config.yaml
num_hidden_layers: 13
hidden_size: 160
n_experts: 24
experts_per_token: 2
d_expert: 80
d_shared_expert: 0
hidden_act: "swiglu"
moe_layers: [0, 1, 2, 3, 4, 5, 6, 7, 8, 9, 10, 11, 12]
router_score: "sigmoid"
normalize_top_k: true
routed_scale: 1.0
balance_loss: 0.000205
balance_bias: true
router_cosine_scale: 10.0
init_std_router: 0.014
lr_router: 0.00202
vocab_size: 8192
norm: "layernorm"
norm_eps: 1e-05
tie_word_embeddings: false
optimizer: "soap_variant"
learning_rate: 0.00613
beta1: 0.95
beta2: 0.95
max_grad_norm: 1.0
batch_tokens: 65536
max_seq_len: 512
train_tokens: 251400000
max_steps: 3837
dataset: "wikipedia_en"
Below are experts of layer 4 (counted from 0) of a mixture-of-experts language model. Rows are named router (the router's row for the expert), gate (a neuron's input weights, with its number), up (a neuron's input weights, with its number) and show model dimensions 80-159. Each number is 200 + 40 x the weight over its row's rms, rounded and kept within 0 to 999.
After each expert's rows: "mostly gets" lists some tokens that are sent to it at least half of the time. This comes from a sample of Wikipedia text that the model never trained on.

# expert 4
router,208,208,176,233,208,198,182,229,201,223,194,194,274,205,289,214,178,210,232,239,222,195,206,131,166,160,242,229,190,208,153,190,195,250,201,172,270,163,176,137,341,229,176,163,205,226,241,194,162,173,187,160,250,122,277,231,188,213,217,187,211,131,203,117,184,91,156,168,212,197,231,221,189,199,179,195,167,195,187,284
gate3,235,241,181,255,213,153,140,161,148,232,116,211,188,222,297,299,186,183,183,178,224,160,151,141,201,223,234,274,133,200,142,257,177,238,139,258,166,84,269,241,233,277,211,236,177,194,159,230,174,262,244,269,192,159,209,178,226,212,197,190,256,238,193,186,109,180,165,244,158,181,272,179,219,183,183,129,201,205,220,190
up3,208,206,172,262,229,181,288,184,215,167,230,142,219,177,293,196,90,194,173,169,211,249,182,194,175,142,226,264,221,192,143,129,189,192,178,186,260,169,161,239,206,159,221,222,207,236,143,261,174,116,178,174,179,178,281,198,143,164,167,206,228,225,166,162,178,112,230,254,122,184,121,180,183,190,250,317,228,238,141,234
mostly gets: " W", " C", " G", " p", " K", " R"

# expert 3
router,224,198,206,242,246,211,203,130,164,192,176,162,211,125,268,148,229,218,190,211,253,175,235,117,229,194,230,175,154,224,203,244,197,228,175,163,161,195,250,172,363,171,232,180,224,225,260,191,220,121,269,177,182,266,137,160,224,144,198,244,218,230,188,204,230,137,154,232,225,176,162,244,218,188,204,151,223,233,218,209
gate3,233,185,183,150,160,199,188,190,201,225,184,159,258,252,286,279,162,187,223,247,234,160,202,95,263,181,155,217,222,193,221,203,223,159,223,209,183,207,151,155,210,175,214,157,196,198,204,203,181,222,167,171,217,261,155,189,208,206,240,214,214,194,189,193,152,179,187,269,221,215,255,239,194,217,231,231,174,225,221,135
up3,148,193,243,186,176,210,187,186,229,190,225,313,137,251,264,162,151,165,182,250,158,232,210,261,141,237,204,168,170,210,174,219,262,183,188,112,207,221,260,151,214,213,140,206,203,212,168,224,199,195,187,152,254,228,155,216,264,188,248,237,256,222,239,218,170,137,186,149,248,254,209,185,210,198,161,212,144,212,158,190
mostly gets: ").", "\".", ".\"", ".", " "

# expert 17
router,189,189,219,161,183,218,174,145,151,223,160,187,200,173,193,231,180,188,230,259,206,221,167,192,144,179,243,203,274,261,163,163,140,184,213,204,180,198,197,170,350,180,206,243,226,241,254,149,254,163,149,220,188,211,238,176,191,235,157,159,147,273,247,194,241,196,235,133,148,175,214,169,232,232,159,91,228,191,145,204
gate3,121,196,165,163,196,205,176,209,253,259,214,228,231,177,213,238,199,170,240,229,233,218,187,219,125,224,141,221,169,239,221,215,269,210,215,248,125,170,241,194,221,174,156,159,180,210,224,179,183,241,193,227,160,187,224,175,194,218,206,184,175,193,195,167,278,175,220,232,288,243,245,184,291,238,126,192,114,185,151,192
up3,162,257,178,206,217,219,232,210,145,121,122,283,212,140,216,234,165,147,136,160,211,193,214,216,174,196,236,148,200,160,171,242,220,180,152,231,176,238,212,188,159,270,254,238,183,218,109,178,189,191,161,193,261,212,197,154,226,184,278,262,168,226,236,194,124,234,186,178,122,156,174,196,165,215,263,218,230,162,251,179
mostly gets: " four", " two", " three", " five", " six", " seven"

# expert 15
router,244,227,235,236,245,236,251,180,187,217,148,207,176,165,173,163,174,167,239,248,229,173,212,192,167,210,231,216,249,214,160,200,294,255,156,189,171,152,193,208,337,178,197,179,221,206,247,160,225,149,150,151,186,191,212,175,209,224,136,237,222,199,218,215,158,123,171,239,205,172,193,183,175,119,201,107,143,234,202,89
gate0,227,200,272,283,181,119,277,225,190,183,200,136,194,224,179,236,200,208,244,212,109,189,200,243,135,113,114,170,177,197,104,214,189,176,129,181,211,225,271,168,225,136,165,220,159,189,230,172,153,235,145,180,243,209,183,190,172,195,155,270,266,219,222,228,202,164,188,211,257,211,194,167,218,171,151,189,183,206,247,203
up0,212,286,240,223,201,151,162,210,188,186,273,210,246,182,237,218,135,277,161,184,169,229,204,262,198,221,209,165,227,130,105,146,137,194,216,136,198,193,191,191,230,175,148,162,129,195,195,228,125,162,174,121,230,181,189,184,195,224,148,274,233,142,208,242,255,190,191,255,329,167,206,170,244,261,181,222,171,248,249,157
mostly gets: " at", " in", " from", " In", "In", " on"

# expert 21
router,243,198,212,229,181,191,184,177,172,206,199,176,227,115,210,111,212,192,186,265,291,249,181,148,188,193,207,192,179,235,216,220,227,203,160,87,179,219,170,236,330,166,134,230,238,231,262,255,193,152,116,263,231,234,189,171,237,151,224,172,205,167,237,191,238,202,160,70,194,214,233,194,193,152,155,215,230,234,209,178
gate0,197,145,229,202,222,190,209,179,201,185,181,213,208,204,206,235,186,155,113,266,189,190,210,229,163,190,205,133,248,225,202,218,269,251,151,165,180,208,187,181,226,281,124,194,209,242,229,184,131,244,238,199,214,211,195,128,237,243,204,176,180,157,288,219,221,203,223,157,234,162,205,171,175,207,144,209,228,252,132,239
up0,258,223,334,188,154,185,108,199,186,189,199,234,209,180,159,223,234,227,80,269,172,179,245,173,152,219,184,170,113,204,227,228,235,243,184,195,144,212,210,195,180,234,172,177,135,270,257,163,184,249,216,139,222,187,205,153,279,190,175,194,216,204,236,238,224,215,208,122,232,136,190,162,249,188,144,233,235,198,168,177
mostly gets: " and", " which", " who", " but", " they", " she"

# expert 1
router,278,188,164,199,210,153,232,158,220,263,185,237,182,215,201,249,240,195,152,218,194,225,217,111,240,160,195,211,183,149,203,196,198,147,203,190,189,155,197,213,316,173,95,172,249,220,278,200,233,218,162,151,194,248,182,208,223,236,229,241,223,237,229,180,217,192,197,185,201,154,236,145,212,169,105,170,292,131,169,263
gate0,242,292,222,199,248,126,221,224,244,214,263,253,202,222,165,281,204,132,213,142,146,99,218,220,143,207,200,222,219,229,269,211,166,184,182,239,129,204,212,161,249,163,182,165,265,235,170,174,185,174,223,169,166,190,139,220,230,247,178,251,185,231,254,211,292,167,228,186,217,150,152,216,208,163,152,151,184,210,142,239
up0,228,152,273,203,248,208,142,205,201,206,265,137,267,183,214,165,233,190,237,201,149,223,208,278,168,260,145,146,117,259,175,225,132,201,181,229,132,188,181,254,204,124,264,207,218,271,193,172,144,255,265,213,246,130,168,230,162,180,194,262,224,196,175,185,204,210,210,154,238,213,177,187,230,264,235,91,213,133,173,278
mostly gets: " the", " (", " his", " The", "The", " their"

# expert 5
router,245,194,188,174,241,194,212,160,223,255,169,200,207,241,227,143,201,223,167,154,183,213,238,180,158,215,180,182,234,225,218,180,218,202,181,190,222,181,158,249,330,190,177,307,156,264,180,142,177,156,179,204,192,170,153,234,225,212,180,200,200,236,201,162,169,170,243,213,190,195,216,146,257,108,174,162,180,227,219,218
gate0,185,206,173,242,188,222,267,131,179,246,239,135,186,233,181,169,196,253,258,181,152,243,144,144,208,171,136,230,179,160,189,235,180,198,226,231,199,186,141,206,211,161,277,236,209,206,179,137,237,228,221,269,273,199,149,177,230,166,201,168,202,232,179,184,160,198,244,194,213,236,238,189,191,188,163,235,86,218,222,219
up0,134,225,229,228,200,181,217,189,208,122,240,160,99,214,250,180,160,187,222,186,184,240,203,196,207,228,252,220,152,211,182,198,174,264,233,236,189,232,182,185,191,255,141,168,203,255,206,150,137,248,223,209,227,210,209,187,214,205,222,207,220,231,217,300,189,204,238,119,225,236,147,224,202,215,215,256,176,167,271,236
mostly gets: " New", " San", " Los", " Bar", " Robert", " El"

# expert 2
router,188,172,193,275,199,144,236,203,179,193,217,176,244,194,234,222,203,114,166,236,186,185,217,149,209,204,209,231,207,242,167,244,218,187,258,172,189,221,192,293,325,219,153,236,134,228,195,240,222,183,136,213,163,200,149,178,172,210,238,164,202,171,209,124,168,193,184,154,75,179,185,164,123,158,180,141,168,114,225,305
gate0,170,188,187,232,185,168,252,272,166,173,218,233,119,327,190,197,200,151,245,212,216,215,238,118,193,184,192,236,253,247,185,223,203,106,280,168,241,227,213,170,208,196,188,139,129,222,186,181,257,147,159,206,190,259,240,194,231,191,186,262,164,198,229,236,137,223,213,146,262,241,233,168,251,140,284,166,206,173,235,116
up0,159,189,234,210,234,248,178,182,221,152,153,264,252,230,176,235,214,162,230,254,218,219,176,250,188,210,167,116,192,211,166,199,126,260,186,198,208,184,228,302,204,188,151,185,120,253,224,152,175,165,257,201,252,90,224,214,233,162,238,204,257,173,223,215,209,247,177,118,225,227,151,113,189,222,187,110,225,171,252,206
mostly gets: " film", " government", " area", " work", " station", " town"

# expert 23
router,247,182,148,181,186,214,250,151,200,218,264,227,191,238,214,199,221,195,189,254,152,183,207,194,215,259,157,231,179,143,196,233,248,161,203,182,190,213,158,195,349,223,215,311,115,221,228,220,143,143,172,217,139,147,181,194,224,219,205,195,207,176,203,159,208,176,128,244,136,176,178,172,188,174,193,135,195,198,133,198
gate0,264,240,126,172,201,218,194,180,243,278,167,153,185,223,164,153,242,196,188,238,210,230,145,165,215,199,223,241,185,195,141,238,248,182,202,175,242,232,179,182,243,309,139,218,227,249,140,225,209,175,168,228,216,202,124,187,217,227,134,230,160,236,163,164,150,238,212,152,238,191,156,200,137,166,176,210,205,251,161,223
up0,184,199,192,182,182,176,125,113,190,168,219,209,186,250,163,208,235,168,208,272,130,159,119,156,183,228,190,271,260,156,225,170,222,178,187,186,259,199,180,284,213,290,234,185,218,240,252,148,246,269,228,196,293,170,251,167,211,160,174,187,171,220,246,204,197,172,155,209,234,150,204,249,248,201,242,162,207,201,206,187
mostly gets: " United", " National", " World", " University", " American", " District"

# expert 19
router,149,204,204,195,225,195,203,124,186,235,120,149,249,219,207,169,143,219,244,166,179,251,173,169,246,181,266,175,224,201,219,166,288,221,167,236,213,237,186,223,333,188,83,218,214,193,211,213,223,117,192,129,226,207,210,133,203,191,222,271,150,157,261,232,168,121,182,86,194,145,199,182,250,144,197,189,231,191,262,217
gate3,260,169,207,261,212,203,180,191,167,187,233,231,141,315,179,167,223,283,189,185,167,226,221,181,245,204,220,211,241,151,187,247,214,153,234,147,227,177,167,158,224,215,245,236,217,201,183,224,181,183,202,182,183,237,219,203,226,206,182,137,212,132,159,183,130,147,195,180,165,188,207,161,229,199,289,240,224,154,165,226
up3,139,171,247,225,222,184,152,162,147,165,180,244,147,228,189,178,153,161,228,255,200,179,196,193,155,153,218,256,213,191,237,183,233,125,193,165,181,236,216,218,197,210,154,169,192,261,223,193,254,248,210,227,121,181,249,135,138,171,115,112,138,151,72,231,233,236,163,206,221,250,233,195,262,231,249,243,288,156,194,251
mostly gets: " E", " O", " U", " Le", " Sa", " No"

# expert 14
router,210,196,187,211,216,188,189,199,220,224,77,191,238,185,191,189,287,195,219,228,203,194,182,65,161,158,203,179,228,180,219,172,207,181,188,190,196,187,204,217,365,220,157,248,191,196,280,259,173,204,166,186,177,246,178,224,231,115,180,283,231,233,249,142,184,179,202,101,206,254,163,183,137,162,173,98,158,175,217,196
gate3,160,234,227,246,269,180,165,176,194,269,130,210,194,192,233,227,149,143,188,240,163,175,190,205,211,134,152,202,188,233,251,253,124,202,143,204,181,186,196,203,247,117,226,170,229,158,230,234,195,262,212,237,164,192,158,197,221,202,174,276,246,269,155,234,222,203,251,185,248,265,217,239,222,175,264,217,152,136,172,267
up3,154,213,153,258,163,190,259,190,338,256,188,192,238,175,159,163,213,191,140,176,275,168,135,199,177,180,237,200,236,246,265,222,169,200,203,149,98,246,183,245,168,116,158,286,130,174,172,206,220,254,208,227,208,234,145,149,239,182,224,262,187,242,214,179,195,191,179,241,205,200,174,194,208,195,196,146,178,130,183,222
mostly gets: "′", "9", "1", "2", " £"

# expert 0
router,192,209,196,224,228,211,115,125,162,179,218,166,223,250,263,251,174,135,150,228,193,225,191,165,185,259,235,178,200,203,196,221,205,222,203,224,197,189,165,214,315,172,143,295,215,203,308,110,215,224,126,236,240,212,138,130,239,226,211,250,219,194,213,157,159,95,185,126,242,173,219,174,144,116,227,190,204,273,188,221
gate0,226,232,223,180,213,203,171,133,217,270,267,201,215,179,206,236,264,231,220,192,261,243,191,175,149,203,262,236,118,148,217,235,115,162,234,253,156,220,212,172,265,182,201,252,201,182,234,231,217,176,205,286,231,141,219,195,238,147,227,162,223,228,112,218,180,201,222,240,150,243,203,250,178,163,230,242,129,141,187,206
up0,220,227,245,189,178,258,148,166,168,122,198,273,288,180,221,190,193,260,212,184,274,223,174,216,188,233,186,196,193,186,154,175,249,181,187,194,148,118,251,160,191,223,210,227,223,195,285,204,211,251,187,303,202,228,213,185,284,165,193,196,213,254,147,179,187,276,187,248,152,150,237,205,245,245,236,197,162,171,186,201
mostly gets: " a", "),", " –", " |", " ESP", " A"

# expert 11
router,139,125,158,200,167,183,206,231,238,198,130,151,223,121,240,154,214,226,219,282,207,200,173,174,251,239,255,210,193,177,194,165,151,176,316,96,211,204,197,212,351,161,199,185,249,149,186,177,225,176,136,199,233,194,204,210,216,168,190,234,172,175,190,220,203,137,199,183,204,207,265,223,166,232,197,177,147,159,124,230
gate0,203,154,191,196,152,211,162,256,247,185,231,189,175,219,208,171,108,250,177,259,296,212,199,182,187,191,207,198,239,213,270,148,154,183,166,207,212,239,166,204,258,142,230,156,197,196,121,162,177,195,219,211,175,240,262,228,209,190,165,71,160,185,164,195,162,242,232,291,200,195,222,254,163,270,271,255,256,191,172,185
up0,187,265,210,193,184,212,195,220,243,243,209,209,227,190,137,167,219,214,201,140,191,228,298,195,239,228,213,200,235,209,215,155,150,200,244,180,249,259,171,185,190,201,188,223,187,213,265,220,217,210,221,216,186,200,158,193,192,213,178,267,194,182,177,294,244,260,200,212,193,167,148,187,190,201,161,193,190,203,221,195
mostly gets: "B", "k", "m", "X", "d", "IN"

# expert 16
router,260,167,216,201,202,169,173,190,247,204,147,162,163,162,181,152,192,199,185,272,254,160,206,199,205,174,130,210,171,224,211,292,187,164,200,227,175,151,206,224,354,149,230,251,247,204,213,156,202,245,172,252,172,182,81,244,238,242,178,158,177,191,180,184,197,202,211,228,169,125,250,179,145,192,139,147,196,201,190,218
gate0,276,182,247,209,196,208,219,125,179,218,139,211,156,190,229,197,198,176,231,175,194,237,138,227,240,231,183,180,207,209,215,175,234,191,233,257,170,236,256,218,238,118,215,191,215,188,164,152,223,167,157,251,159,145,269,192,216,272,251,177,229,170,231,252,141,276,119,250,188,209,205,196,128,227,246,195,199,191,235,184
up0,144,199,118,252,200,246,199,222,211,172,216,202,214,179,146,273,171,213,196,254,231,179,236,175,208,179,252,156,209,232,228,234,112,192,236,218,248,254,194,189,199,251,203,193,251,203,246,208,188,227,222,198,176,202,242,152,142,200,125,221,122,221,165,124,207,146,164,150,222,205,207,240,196,200,163,265,241,165,181,180
mostly gets: "ley", "ney", "son", "ton", " Robert", "ker"

# expert 18
router,192,212,199,258,206,166,120,203,136,220,108,165,205,171,227,220,207,150,166,237,230,152,171,259,245,216,190,283,257,216,190,200,212,163,132,256,196,195,227,239,361,168,194,231,193,224,174,197,232,201,179,222,223,210,191,96,209,255,200,192,191,154,198,252,228,136,134,206,152,256,211,156,233,180,206,176,267,209,191,149
gate0,251,208,164,260,209,153,237,198,206,221,173,191,281,107,153,214,219,181,172,162,154,183,198,169,239,236,201,169,222,215,179,175,220,248,220,208,132,234,163,129,234,214,263,182,191,222,223,180,197,206,188,280,228,175,234,151,237,200,235,254,213,157,271,175,196,164,219,234,130,224,174,150,247,195,228,217,155,147,162,181
up0,273,184,184,245,198,141,232,161,144,213,181,217,172,210,174,193,139,150,115,240,138,214,155,161,180,224,154,158,175,174,212,123,254,174,214,177,184,259,191,201,214,269,258,183,148,131,215,154,187,220,164,179,167,212,193,173,209,204,160,188,234,229,213,137,175,180,189,206,152,190,167,151,174,103,159,256,94,268,221,209
mostly gets: "ko", "go", "ya", "mi", "ji", "á"

# expert 10
router,213,174,117,218,215,156,176,123,173,204,176,172,225,172,190,158,151,240,204,240,156,164,183,226,218,183,200,188,222,228,158,237,168,228,227,141,199,250,206,187,323,144,206,223,210,228,290,183,196,208,131,259,217,205,184,191,233,191,243,227,151,211,184,156,237,167,267,203,201,145,259,240,274,149,190,103,237,238,207,261
gate0,162,134,216,261,203,216,296,111,158,211,211,183,160,240,106,285,157,283,213,140,180,129,216,167,192,216,255,185,193,200,209,257,230,211,200,166,187,242,218,186,226,189,191,230,261,259,154,129,153,128,157,291,196,187,195,173,229,145,248,213,174,218,196,228,208,252,140,173,162,239,136,216,259,165,197,205,172,247,232,184
up0,199,109,307,244,218,183,250,243,129,247,227,205,112,158,112,220,180,231,177,175,257,200,212,201,282,155,154,216,202,215,128,175,243,225,179,134,154,220,151,189,210,202,199,213,257,216,96,211,232,205,190,239,209,202,145,217,214,237,271,197,96,177,208,230,175,168,124,169,199,185,147,228,216,192,234,223,200,260,197,198
mostly gets: " was", " is", " were", " are", " with", " has"

# expert 20
router,174,216,252,177,194,208,198,158,234,242,259,147,199,220,220,177,174,223,207,282,160,213,209,199,161,234,207,188,176,209,164,234,193,204,198,178,209,169,212,216,359,207,113,229,197,238,179,212,281,250,84,153,178,149,198,198,189,268,163,178,130,195,186,131,153,167,197,183,193,209,221,144,264,147,190,127,198,168,198,294
gate0,196,184,195,187,147,242,218,241,246,172,195,200,228,171,147,137,128,201,131,252,134,267,184,189,200,212,185,189,191,169,153,106,161,177,267,110,263,297,165,203,203,146,165,262,165,222,264,232,192,208,217,212,188,112,175,142,253,132,184,239,99,178,206,227,236,209,149,211,223,258,225,245,255,183,193,180,222,237,230,180
up0,247,206,179,188,163,155,153,164,235,110,179,165,156,195,132,209,197,194,251,247,112,218,237,260,168,178,143,235,175,228,182,165,214,179,271,138,153,178,206,166,185,216,181,221,160,266,211,178,206,187,175,241,245,213,159,207,198,241,214,251,204,137,183,183,211,227,203,198,162,243,275,182,279,135,199,132,198,194,235,186
mostly gets: " first", " career", " Total", " second", " several", " final"

# expert 22
router,212,149,212,152,129,196,206,108,182,170,128,174,200,178,193,221,241,193,209,172,175,165,235,208,204,209,254,185,242,224,158,177,187,252,170,170,192,195,210,176,366,267,188,180,214,258,218,124,250,256,136,273,161,180,147,224,181,116,214,225,141,149,135,208,181,228,246,105,231,230,201,200,190,273,221,204,225,262,246,227
gate0,196,146,209,152,178,225,170,170,201,165,121,207,194,191,171,171,214,139,138,236,181,211,301,272,140,209,222,207,206,196,196,235,201,150,171,265,186,201,131,194,222,214,221,200,246,149,151,240,245,248,137,309,182,208,169,220,154,190,230,167,156,202,171,159,179,230,228,141,223,208,159,281,227,190,228,112,211,207,228,213
up0,169,91,229,135,216,259,262,172,166,224,202,260,229,246,207,157,171,188,196,199,198,196,217,214,174,151,219,122,300,236,183,189,223,158,217,179,212,144,214,165,192,161,200,287,141,230,235,185,264,215,189,205,189,245,189,209,175,179,233,113,112,280,216,191,174,191,231,175,168,194,208,203,110,193,252,216,195,220,164,161
mostly gets: "\n", "==", "===", " ==", " ===", "===="

# expert 13
router,167,164,156,225,156,138,219,171,216,171,149,242,199,230,227,222,192,213,119,164,214,223,245,152,221,206,238,228,223,149,198,172,173,210,251,178,201,184,199,131,350,173,225,242,191,209,278,234,222,202,68,252,218,155,238,181,180,253,179,195,251,199,228,235,170,120,201,220,175,160,210,216,238,131,197,111,260,224,204,244
gate0,266,133,200,184,187,156,181,161,273,193,153,137,166,230,138,196,185,238,145,218,237,233,217,240,177,163,224,206,141,229,204,228,178,207,147,212,162,190,252,210,240,214,258,228,155,171,214,142,240,212,186,172,169,281,269,238,174,176,239,212,169,196,196,237,151,247,105,236,197,229,178,157,226,189,219,173,246,149,215,250
up0,158,174,221,172,288,256,162,213,255,245,175,222,193,212,223,219,228,320,193,198,262,227,196,159,149,215,236,190,127,294,195,178,284,177,238,248,258,166,175,210,202,135,177,149,241,145,279,138,176,203,187,130,277,160,259,195,190,178,226,139,179,188,245,201,187,137,194,206,184,179,226,182,214,208,204,250,176,239,213,162
mostly gets: " |", "|", "---|---|---|---|", ");", ";", ":"

# expert 12
router,254,245,110,243,244,174,224,215,210,169,147,196,240,199,238,206,222,174,165,242,270,297,132,219,146,195,166,188,234,238,145,167,156,179,159,147,236,150,209,299,333,194,131,229,254,222,211,174,255,172,145,237,150,217,151,155,197,179,195,167,134,209,200,141,167,102,217,229,142,156,205,151,230,192,154,124,205,263,157,227
gate0,232,174,227,168,201,210,156,223,183,247,230,233,211,211,144,272,227,188,185,243,264,305,180,132,171,272,172,188,163,277,187,179,124,208,180,198,179,292,113,197,227,252,161,267,247,177,195,241,253,196,175,220,191,168,187,243,197,199,273,194,161,202,218,152,243,193,182,261,108,202,285,198,197,231,177,181,274,245,193,252
up0,210,171,233,194,194,162,172,178,175,198,225,242,203,267,166,139,169,204,223,157,210,200,173,165,195,174,191,226,221,179,166,270,112,188,221,247,185,204,212,180,178,217,276,227,202,328,164,156,214,215,274,195,239,208,252,170,155,190,199,218,220,148,211,127,250,157,178,145,209,183,217,248,188,279,230,187,243,224,158,241
mostly gets: " species", "idae", " human", "ical", "ological", "ular"

# expert 6
router,210,215,280,199,184,157,203,195,203,129,144,199,273,207,173,224,165,186,152,218,220,168,186,174,229,165,177,254,168,263,203,204,180,198,213,142,131,138,163,183,379,236,180,171,198,244,301,194,197,221,200,172,258,224,214,166,213,216,205,231,192,150,131,180,157,217,214,131,227,200,255,224,201,177,81,137,185,150,131,262
gate3,242,205,226,169,203,152,183,234,310,214,164,182,230,151,185,199,177,232,106,180,198,182,196,150,224,200,245,170,167,257,308,178,169,176,237,83,213,234,127,253,204,215,198,246,149,235,171,199,215,193,181,158,151,240,194,173,169,229,192,137,177,94,233,196,147,178,260,145,253,185,173,255,227,199,251,188,264,160,199,250
up3,279,218,204,161,169,260,175,173,185,136,195,197,229,184,245,221,205,242,182,265,248,170,165,150,195,241,220,197,211,200,252,250,209,233,242,218,178,229,209,182,197,192,158,169,260,213,214,201,284,239,225,218,198,167,108,181,183,266,115,211,132,287,198,212,219,167,135,229,263,138,210,146,123,162,252,276,214,136,189,168
mostly gets: " −", " —", " +", " $", " Candidate", "–"

# expert 8
router,164,199,253,232,245,257,230,128,191,217,181,201,202,160,297,179,172,160,108,242,201,216,186,252,251,192,217,210,221,161,220,211,255,210,185,246,196,251,190,241,357,175,216,207,208,195,183,225,227,201,135,210,183,167,194,136,245,254,233,127,237,216,230,185,220,138,256,176,172,193,205,145,194,251,193,158,197,224,151,246
gate3,167,255,190,189,186,113,206,154,89,213,162,199,211,148,180,256,220,209,181,126,173,229,213,213,185,205,196,227,190,214,178,205,164,203,189,200,183,205,185,211,233,242,201,194,220,218,161,230,220,243,266,209,195,180,258,167,218,194,215,179,187,177,268,195,178,264,251,206,189,150,221,207,185,214,192,162,264,265,209,242
up3,161,272,276,193,183,163,223,200,97,186,174,222,246,141,240,178,284,234,184,129,186,202,244,137,198,179,153,191,215,210,268,188,150,265,161,222,201,257,187,266,181,235,240,201,223,246,193,199,224,174,233,237,212,189,232,177,186,230,248,140,185,248,179,178,184,229,164,163,212,208,287,223,168,191,203,135,269,238,261,280
mostly gets: " years", " century", " Germany", " year", " days", " months"

# expert 9
router,254,244,201,146,190,219,206,176,152,197,175,216,135,266,151,146,194,194,152,201,190,198,253,196,158,186,211,152,227,209,191,294,197,272,166,151,195,216,169,225,369,203,165,193,212,189,231,237,161,192,180,252,202,228,204,179,259,177,198,194,152,268,209,224,168,163,223,163,217,161,178,193,169,168,236,208,199,189,211,160
gate0,147,252,173,180,179,196,202,259,159,237,147,244,236,270,155,222,181,166,143,183,162,223,254,187,191,186,162,130,285,194,264,158,240,179,175,210,179,215,202,162,245,233,281,252,85,149,200,193,242,182,253,261,244,153,145,191,194,154,200,148,178,204,198,223,172,185,170,220,171,207,139,197,209,167,213,112,151,219,170,194
up0,171,211,174,228,144,233,211,170,181,140,137,214,247,137,197,263,147,283,187,209,197,265,284,181,250,169,160,241,252,172,227,174,244,218,176,158,271,199,234,266,178,203,184,244,165,189,171,222,155,181,126,157,122,190,204,213,170,193,225,194,246,131,128,213,184,227,248,135,177,224,184,196,202,225,310,203,177,131,237,254
mostly gets: "uc", " ex", " due", "oc", "cre", "vis"

# expert 7
router,226,221,168,192,243,219,195,190,210,192,149,171,191,172,211,145,216,157,195,242,190,262,198,165,211,229,230,199,164,120,190,152,209,243,173,217,171,177,178,288,351,181,224,234,233,204,258,144,243,111,233,195,158,197,205,144,189,190,240,266,202,152,189,202,151,184,211,165,156,190,252,168,91,225,240,247,192,168,163,157
gate0,210,128,213,201,173,158,201,244,256,210,255,241,214,286,147,229,167,208,175,181,153,239,144,165,193,308,217,221,194,187,158,189,243,256,247,159,165,175,186,174,236,149,248,191,187,184,242,171,183,174,200,140,253,205,221,200,164,214,235,278,199,213,233,283,165,239,226,148,216,250,170,214,194,165,255,164,203,167,177,212
up0,244,178,228,240,204,106,166,239,181,225,215,160,182,199,226,215,216,231,214,240,143,171,278,160,216,145,248,221,186,160,194,179,142,179,227,229,186,188,234,198,185,213,290,188,138,147,270,235,193,164,128,169,179,264,220,212,174,191,202,185,126,198,142,214,171,143,192,216,159,196,186,221,228,221,185,286,202,298,113,179
mostly gets: " re", " Re", " con", " un", " dis", " pre"